Experts of a small language model.
Size: width 256, vocabulary 6206, 27.9M parameters.
Experts: 64 experts in each of 13 layers, 32 SwiGLU neurons an expert, 4 picks a token, a softmax router, a shared expert of 64 neurons.
Training: a variant of Muon for the experts, 311M tokens.
Below are experts of layer 6 (counted from 0) of a mixture-of-experts language model. Rows are named router (the router's row for the expert), gate (a neuron's input weights, with its number), up (a neuron's input weights, with its number) and show model dimensions 0-255. Each number is 500 + 25 x the weight over its row's rms, rounded and kept within 0 to 999. Numbers have three digits each.
After each expert's rows: a language model's description of what the expert responds to. This comes from a sample of Wikipedia text that the model never trained on.

# expert 45
router:526472468498494536529495459456467484484526483505484494482445497462493486540466501480509518492473511466500499525515540536480468487525512501531496473519505479504508500535462478565510561532515512498499510504494491515487485463528544471489500498453477504484546483473519445492510509464484492511489532439529509482484531528498519504482453524499536524510524478525521536520471489484465513497498517511524469466517509484536544561530488509459521501537529518515485480496453491487465520534509464456540499498527516522524534503491482529530511496497471479490536507495512541474476469491548502521482514467503470492491487488472470493531518452489494548528521540500539506488488516529508488478485501509506541464462490454487487460481522510484482489528522490468499464454479516507522532482499530
gate0:502504482505470520478477555486497548506465528487493500517481498484517523541451483495539523482481496492524512491517496487480495484468498499522484495519504489492480511490502468490492502510497551494523529492551509511452533530509512474501473525513495505551495485497481486504478516503503490543486487479505507430512490485548504496511452531484479493493508515501491482518488501486523478478455461548483501453510517490530479480513511436533484525529511498494465544534516483498485468495493494519470533483481499465493488503507553551496503560487527502508465491532498544517509514500527499479507518505530510561453493483486513488530491482527505461541476500482572444554479510549500524505533459468542509493503489492524534522501493525529469445478537470476521492488473514553518470466514461
up0:510519471513518515510476500506514422473480497485507494478515496509469533482512482466505488538503521521467502487502481502543481450483524465509496531482487520476523453492517526455477502547516468482514519506484511545464449515568509527478498505459450480522475492501500479542505474513520467479485495518471481509457528523543499488508533470485503514527477513509494541467484498515466529511529498539543541467559470512502511472486499552523477491531484499534459526487500537505508497502519522544511500518495505502460470514532502525480512478505501450524500468470514487492452510478465508504477511480438511517494504544497471520488478492463510465555540508494481496485524492459513484475483477486527545547493449481480457491520521525504484519455513520494517523514509484484506500507530521
It responds to: Pipe separators starting rows and cells in sports and results tables, plus country and position codes like ENG, JPN, DF, MF.

# expert 18
router:514488503547466555498500511506474516475520489546493504473486495490488512515483474468542514461456515474565511513509459522507472512540520514511502477507528490526501535447480482552472543518523521481490460495492491533501500510504488491478518490548480521475473490491483478461526482524477513546479488513483550500489516441480509511478530482488466524500526545503499483511516557498493532503541512532497490467518494491522509485498509532448479483478515487512480491521517523474462466489508461506512498537514515516503531470481487471539524501502496446490510490505489502480548500505540481505467498491543463451463500485461483480526506505507503511439497449476470457537482522547491511527508501447506528510472533513506483440474518505490492521507537465488509484472490471502542487465513526
gate0:527492456505471500489499549442486539536488503497513524528509495475484488492517549498560496506474506484427508467543472502551522479495493526512459511500453497503511536491503549499540504516485514472515527466496531496497513478512537511475502484440463522520510458510495495487502471514563517509437521508502504504526488480493512540539547501499499550448493524493521505507483501489462544513477480557490499484480500487542474493542440488493484509496534508503517457504482487477480520518502487519511502510498494522465493536508509521511486518521513491490512498455468462523495479492493501483505495528541476518455542507509507496471501451491511530499508478489502474428497497493463489450500496523553499543468495482476468499512462501527523483507468478530528512498471487502513534498494523
up0:522525470532471470497479489458514537555488477479534506506535507500521506524485505508538463475478523498444543492557486488517505494504511514518474522479425499512490543490504515521510524512477479489495543490488549497511526481470529521525476497479434506501506505527493474481556473508516510540506494530511567524500501508514464484499503500500561531449514505512525464511475502473492526492494520515492489486503503491515521502538457534511518508489584553535517484497474519498476489516504496539524490486529472525456469517507498499504509537493494482441520532504514500474468453471531504506496501494495458517505535507496493525539513489483505489513522500479547470497537521491484482446511477525534518537473481457483472499530505496519551504548503492492492520505504510476493505521485545
It responds to: Digits and numbers inside tables and stat lines, such as chart positions, vote counts, sports scores, Billboard 200, 5000 metres.

# expert 58
router:502451544503492498507508514508487473492503459530475490482487503473489491501479485520482471490490487490533511561541459557484480512495493477497523449506545481509509505458479540527463523498505525501481496521489508546511494508500512473520517532506491513465518529497543468489450518536470482499492502545486507493485501464462533508541533513484481535496493518489462488500532527534505461486510548482470501511512480506512549479531521476512494471480496513517472454462533510495491456464529451472518526531539476513482509474500534473466493486509468483530525485515497473510525486491498516510498450483504484512493484512495488491540508520514488521508481527502481480526437495519510545562474446472551533464455515503518464531477544510540458502485505468465468494518496487516504533549500478
gate0:497492457523505527546491523510477532504494506442495500472495506498485467502456488501569516539483508479436494491502497518492488526482517453474438526472522516519484511525485523509520483507543528496481539504526507446506517519479509481486544487431469536498477543494497494556508488510522489496452516477489510501505531503504511497525538454545504491482512502493518527561494492517504479454543506504486504494485542489479470496514463493501501507501528518499522459488480519536513491510492503486511516490484470506497516500491540522546512553503520490515490483479527462492461451522547497502506470489464463503529541483489483459477500462479501533482454470487521535530474472493467538513474534518482494510515489539485518471467512497537473469491529527445500462527499466528511509496507496
up0:540527534501518511460522459466487500520535492533530502494483495510544522516492538494464509476548486535505508494499493494514504477507471507497529515491468507473507468458535479495494485480460471483510476508503492535527476463479531540508471489545489490477542502502530499488474505471493500498479499507503503543510485503449506509449516531471536486519500471503496487446492475502489503546487500474518543562537482522548499497492543496468497510525460460466479477500519469447516483498481518518497462526521526490520484484469497479493543472496457489508520525492466489496504545512449497477485519514469513470477460499505513532528474560479498476495524511515475496471525466505482498500474537502540507490471495507535507503525513526436530572491451462496498499470517542463492489548509507
It responds to: Digits and number pieces in dates, years, table statistics and scores, e.g. December 1, US 20, 7.3.

# expert 31
router:538478550462519531513485471472499503469473454484500470492491488477508512518488527493500494517464503437492464502473520488512471520586530487491473442517513480478491524522472491477492500521542493520479507489470504462464472480543531477481499515526499526525510492471528460487495447461466486510457526518488473462450513469532503484465501511487532492519530508470467505461509497497480475474485522474487482461540546482521516493542547473497490479522529463519497463523484529505493524506508476477535496495545447523520506518491511502497469500479517487483525485514533524478495487475493552497476467482541485485476503469472482520501486504510502522477506525491487496486499485536530480484501504452534510478458534459480502482508491539490460523511527502452515474517513450491473548507508525
gate0:531497494466478501480514467511489503492494496541527501535502507548473527503489458490480485483488488541494457502498530495480484538499483520511462523463470526487508488515470505525497467504460491522488511484485447511488455505470505547514429494534544535504493523541512525514447534467457534486531543518519562492484516535508500538503526494503503552475505493495473516491528516510505489497504516469534529497531501468496513530475473505497477525460499475485543479463517492565458521492489509458523506487483514543510536493442495537554466477523494512530524516512491459500535500463512497501524525525491493496484524495500467540473495507499493502474476467526435470484509517524519524482533490478459488475529517511517473529492497502496513533451511474539531495491479503493515521462521476
up0:502476463483545518533530493541503461444491470479545480466471503475446487566494472502519491569488523492505520526507505496540465497473517487470468492464517546499489484530491521555503493521559483513497480507483527495500501513531513473470535496497489482482494495461542490489493510518566498511497511503499501490508478487518523482518487532537507490509493466527523528514505504501500550496515502478500531489472478506521483490480529451479481515522499462438508555480482502502541486467508491487495540488470533502490479507481489537500489491462509478463514470547533493525470490515483512509446519504515491529523527514490455493475507499464513523470528527529499478539484486464494467507514455505468484524491489511503523532532470468497501480482507513454507512468524506477555426494496516
It responds to: Line-break tokens ending list items or table rows, and capital-letter pieces inside acronyms and codes such as NRHP, NASCAR, COEX.

# expert 62
router:513509506494461495497516481471522507517496453525471498562488465527489554467516509467510503545465514495486545509484515508552510496465511543515530500492479515532471481497501506493498472506515508530485486517529477504476471509474483477531493492585522476524499478516446466493492498463493493454511488533480503501496553518473510504469489523453519497519499523523500530486474476442512503492484486494481508478543482501512513508520486530517480533514537510514508484498525509479486494557484489458457531457553499493472510543473532481493475501533535485480530483488469538466508519494498509518502554540525460496497517449499526527505485492480504520465542505504489495438535518474547459517493518476473525499527529485499529473492486518448484484569488500502477512520503483527482497478497516
gate0:492466496533489550522519513506517503492530516488505505502454538490519527515436521478523511493512527481516529485503483522488447534491516529472509485514546477519516476560515522505514449528498481500461511534558529516489529494535506494504505499502508524506503525515485503501498523500480459467505519479533548513512458521542529535503475485495531476525526504476532523452455498542524498512491518486478473480539509474472525535487496474472524507529539537501518464480508498471500457475496494488497500452507489529448507492505519476533514503506545502481490538497516507474455498517553497506549499494457498491449427515485517503533525497501502518500518479472489490519441514493495496537550465531523499490501513517495469495519533469496467466508560534488491467482487500511536476476496466
up0:481560513516503467479503502537505506483510485521504486526483466534515510532512492492492487503504474519505485486508498495540514471466472556493498528453500509533458529478513497536504499477492498493518508482516448478531493494463449488478506464504469460491523512441494521484499471485483513527507496537452475537495520467480520480491501471514511505532508490521501533482571481468488506475523481482517494520463526500513482523489521490505456490500475477486534531461515487494500491471529491519520522535518506547528491493474439496514485475521500489456456466492467444492549525529447484533497477497514483497514492506529462464437486493464489457471506463447501466453544506457485526484494480483485480510469515541462540482466465496484496529476484510546487491503522507506484490480528490
It responds to: Paragraph breaks, table row ends, heading markers and opening quotation marks, as in track lists like - "Keep Ya Head Up".

# expert 8
router:530457472552518526511519473470527485480487502474473470524515494517528483469458499507494534462480507516510475541540508512479515497525456471496496442523524473514514499480497471521517523464510513504492450458461504487523514437504532491475530524522466544496534508477529511495512475470499504511495476509498467486481491494465556495472530565527505490463445506522472504487440533520477540524484517484504500483447492537529529493531520470498526462506495516512466494506510529457505477483490481498528498508486467479485534489476538499530527524510489488489534489533530523532532508516486544544472505493497485470493532557494477516526509496503493438510503516519497475513472492499487531489516501490526468486483519469549465467483473510541472486482509483501482472489499467526529466481472506
gate0:472474517538447460484473534539524482493531524534522508545537523519505513453503518505488532517524547480505497535523499506477504495491504495522512486509521523498520468541499518533494497510501475517507478445453492514445444512529497511520500446468486542470450500563486491522514489485548517496520482455499519542499498483471558511492499531483526469528499505497533494493485498507546505518458444497498553534495477492460535512444473481549526522443495491457454501508527488481521497512534495483518495529506472533482527518506534479490497493511492492526532504511483526511496465511516529514521485470512468507508522546523503496532511522512526453539494490505498501483495459521461511534511489502468495482529477514501510463533518490506469512536473509496468531511504509482495496497475465
up0:534554480485533501516527469506498489483502482460498517448455503463487499548492477517503485493485466502478530452470487491518482496493504499473512536485472473501493526478503465467516519502509522503499518539514523525519545484484526505482481537510514444538546497480529479480471528508489469482492518506485497463515494526487439489513535491514510556483519494509460498529480507499477491505529573514535473484518500465533472500532498534461474482529514507536557471506465501515493494485456516522480495481492539477528439495482470480483482490495529507465488498446509459472504557455477490505535520500473544507493502459497487518471479472511492533467528507497514507515494519480529473469499552524549499496480517477467524502467479504463514503469548466516517525466510531493489510501523513
It responds to: Word-final suffixes and plural nouns, as in F-ight, mut-ations, sp-ots, often in tables or after numbers, such as years, points, Votes.

# expert 60
router:488449457471514513522510467498543480491466527487502489467445471518495473515483452505479494484462440481490470510559490477508463542535502493475500473528533520489505504486477478507497510487515481492493521463452544477501546494524567483487524521453491513496524507459505502475520541499465518445509519519462480464473491476522540494504511491489487528490481473498451486515488486551498524482477529498469469465495513452530532463513513509494488469510483488469493490511511516574508502467507453461509506543467523495492525491478494535507485471465471468495505490535534495505506525501506528509484496474499531523498496489491473482499465518517498505474482526524487475500464478480479473517471539470525512477460516501502460519514455472521483535454486476451521496479510472518528520497518497
gate0:501545465535486510508510474525540507461471521492531479473489502499538464509535496484499473477483506508450550498495509469475423507501468535439508534469498501531494470496543492505498494472502497495491529519482459494530508515476507512495532485439493511510495515478499432451507496530490497513513510507517480514496516440482512507492531483510453522514450504500525516524453501511497509505511520514503513515517514496498497489520454531522482551518524496473531501489548467518526495490503486491520496458513506525484501447472469508513538520502502511497477506539478496529488521459529507454483483456487497492482488517539460520513518495505565474538500487498529487511464505470509481430451500502491505507483528463494446468487509500490508516455504528511496460467434506484497491520471474
up0:490448507479531514463440508491497526540514481504476529510489497517518513491504528504502529506476531478538479515471485567509535490451488522546509517501493484476496478484495540483496465546467522517473502460524510485539492531504476484500453487533494478453489474521543578491555512493471514487492463514493519484479466528537489530507514517523540473460527517520502502501512525479509468528481528491479473537470519517465506488496523466477467509463496523500502495512515516511486503514501521450514478547485473492458473489467511529492505483533497490471516504496514501458527499489459484493488467524525492529498475523477515483526494553495488545516459472497498440452509477489525511539499498513502522508462498538502522528532490494516454525515504555497478543510520485536497470458489529
It responds to: Plural suffixes and nouns for groups or institutions closing a name, such as cl-ub, team, Cup, School, series, Street.

# expert 35
router:501463461470547515495489522469481542540475491449509457499508477513478508506484486484461522489485530481485482470476450507469539498502475505518492555511492556479481547471486543462482469513525517471494447499489464471522482511438469508498463488528460490481514501497514541517468535494466531522487475505518466516520500500491519486515515484513459515459486514501513487529506497466499483501492549520481529501503514534505459473516502520537493495484477478497472508492555549528500471474471482468475505484541491537478518534505542549466488503473477499514523496539492511500470508518514529494495475504502515479519483497524470467538518525522484516502479513512486484548534500442504462504523515476486443498536490494481545519479512485525524487439472495541510501525466534482502498493533508
gate0:485502493500462524479492517489510495475496548504503484487469477509550500462505504527450497460507555450472551500472459553490477492517495479540495475527522533491495565448552504507535489501488454470495525463488484496519478508499511519485504487528500497479502488469495476451480503495490473496469520494535485512456485523470512499550494472499452473500491510536483492509510504491469492465531486543489497527540546524489527486518471525462525485523505507470489521460533485512500469515483481516491489506542528518478537501516510474488487467470502510524531519516516454449479454489512499496479512531479484551492447547490507494491528511494475530443510495557511496528510501430521484518535516537448499513516499487500505521476539505509503507483503509505473520483517481469528515536522490
up0:491499479481501544512524465538461521535488485480498486507460537538522535525514502490475525510464516475474492468500451526529463508478486525521536490508513479517515485498530466484490496479536501468484485453523540499483498504494514546485486514490471488510466521508469491490508497518460503514485480501539557538503539525510510434579540495500507522495444504486488489514571522490489481531488482533522503479513490540474508487498483492516544491458520476464479519524519496513555540458521515507482516530478475526510512482472485470505520523492508480524512518473460550477511484530514518571521475460527517483526500529491525489502468488503481481493526461477468534470451504488474466526504502490480486502517486501464561513504541522524498452501504508499501513523508500502528486506521483
It responds to: First letter or prefix of a word split into pieces, often after quote, bracket or hyphen, e.g. A-ctivities, ad-hesion, -e-lectric, m-illennia.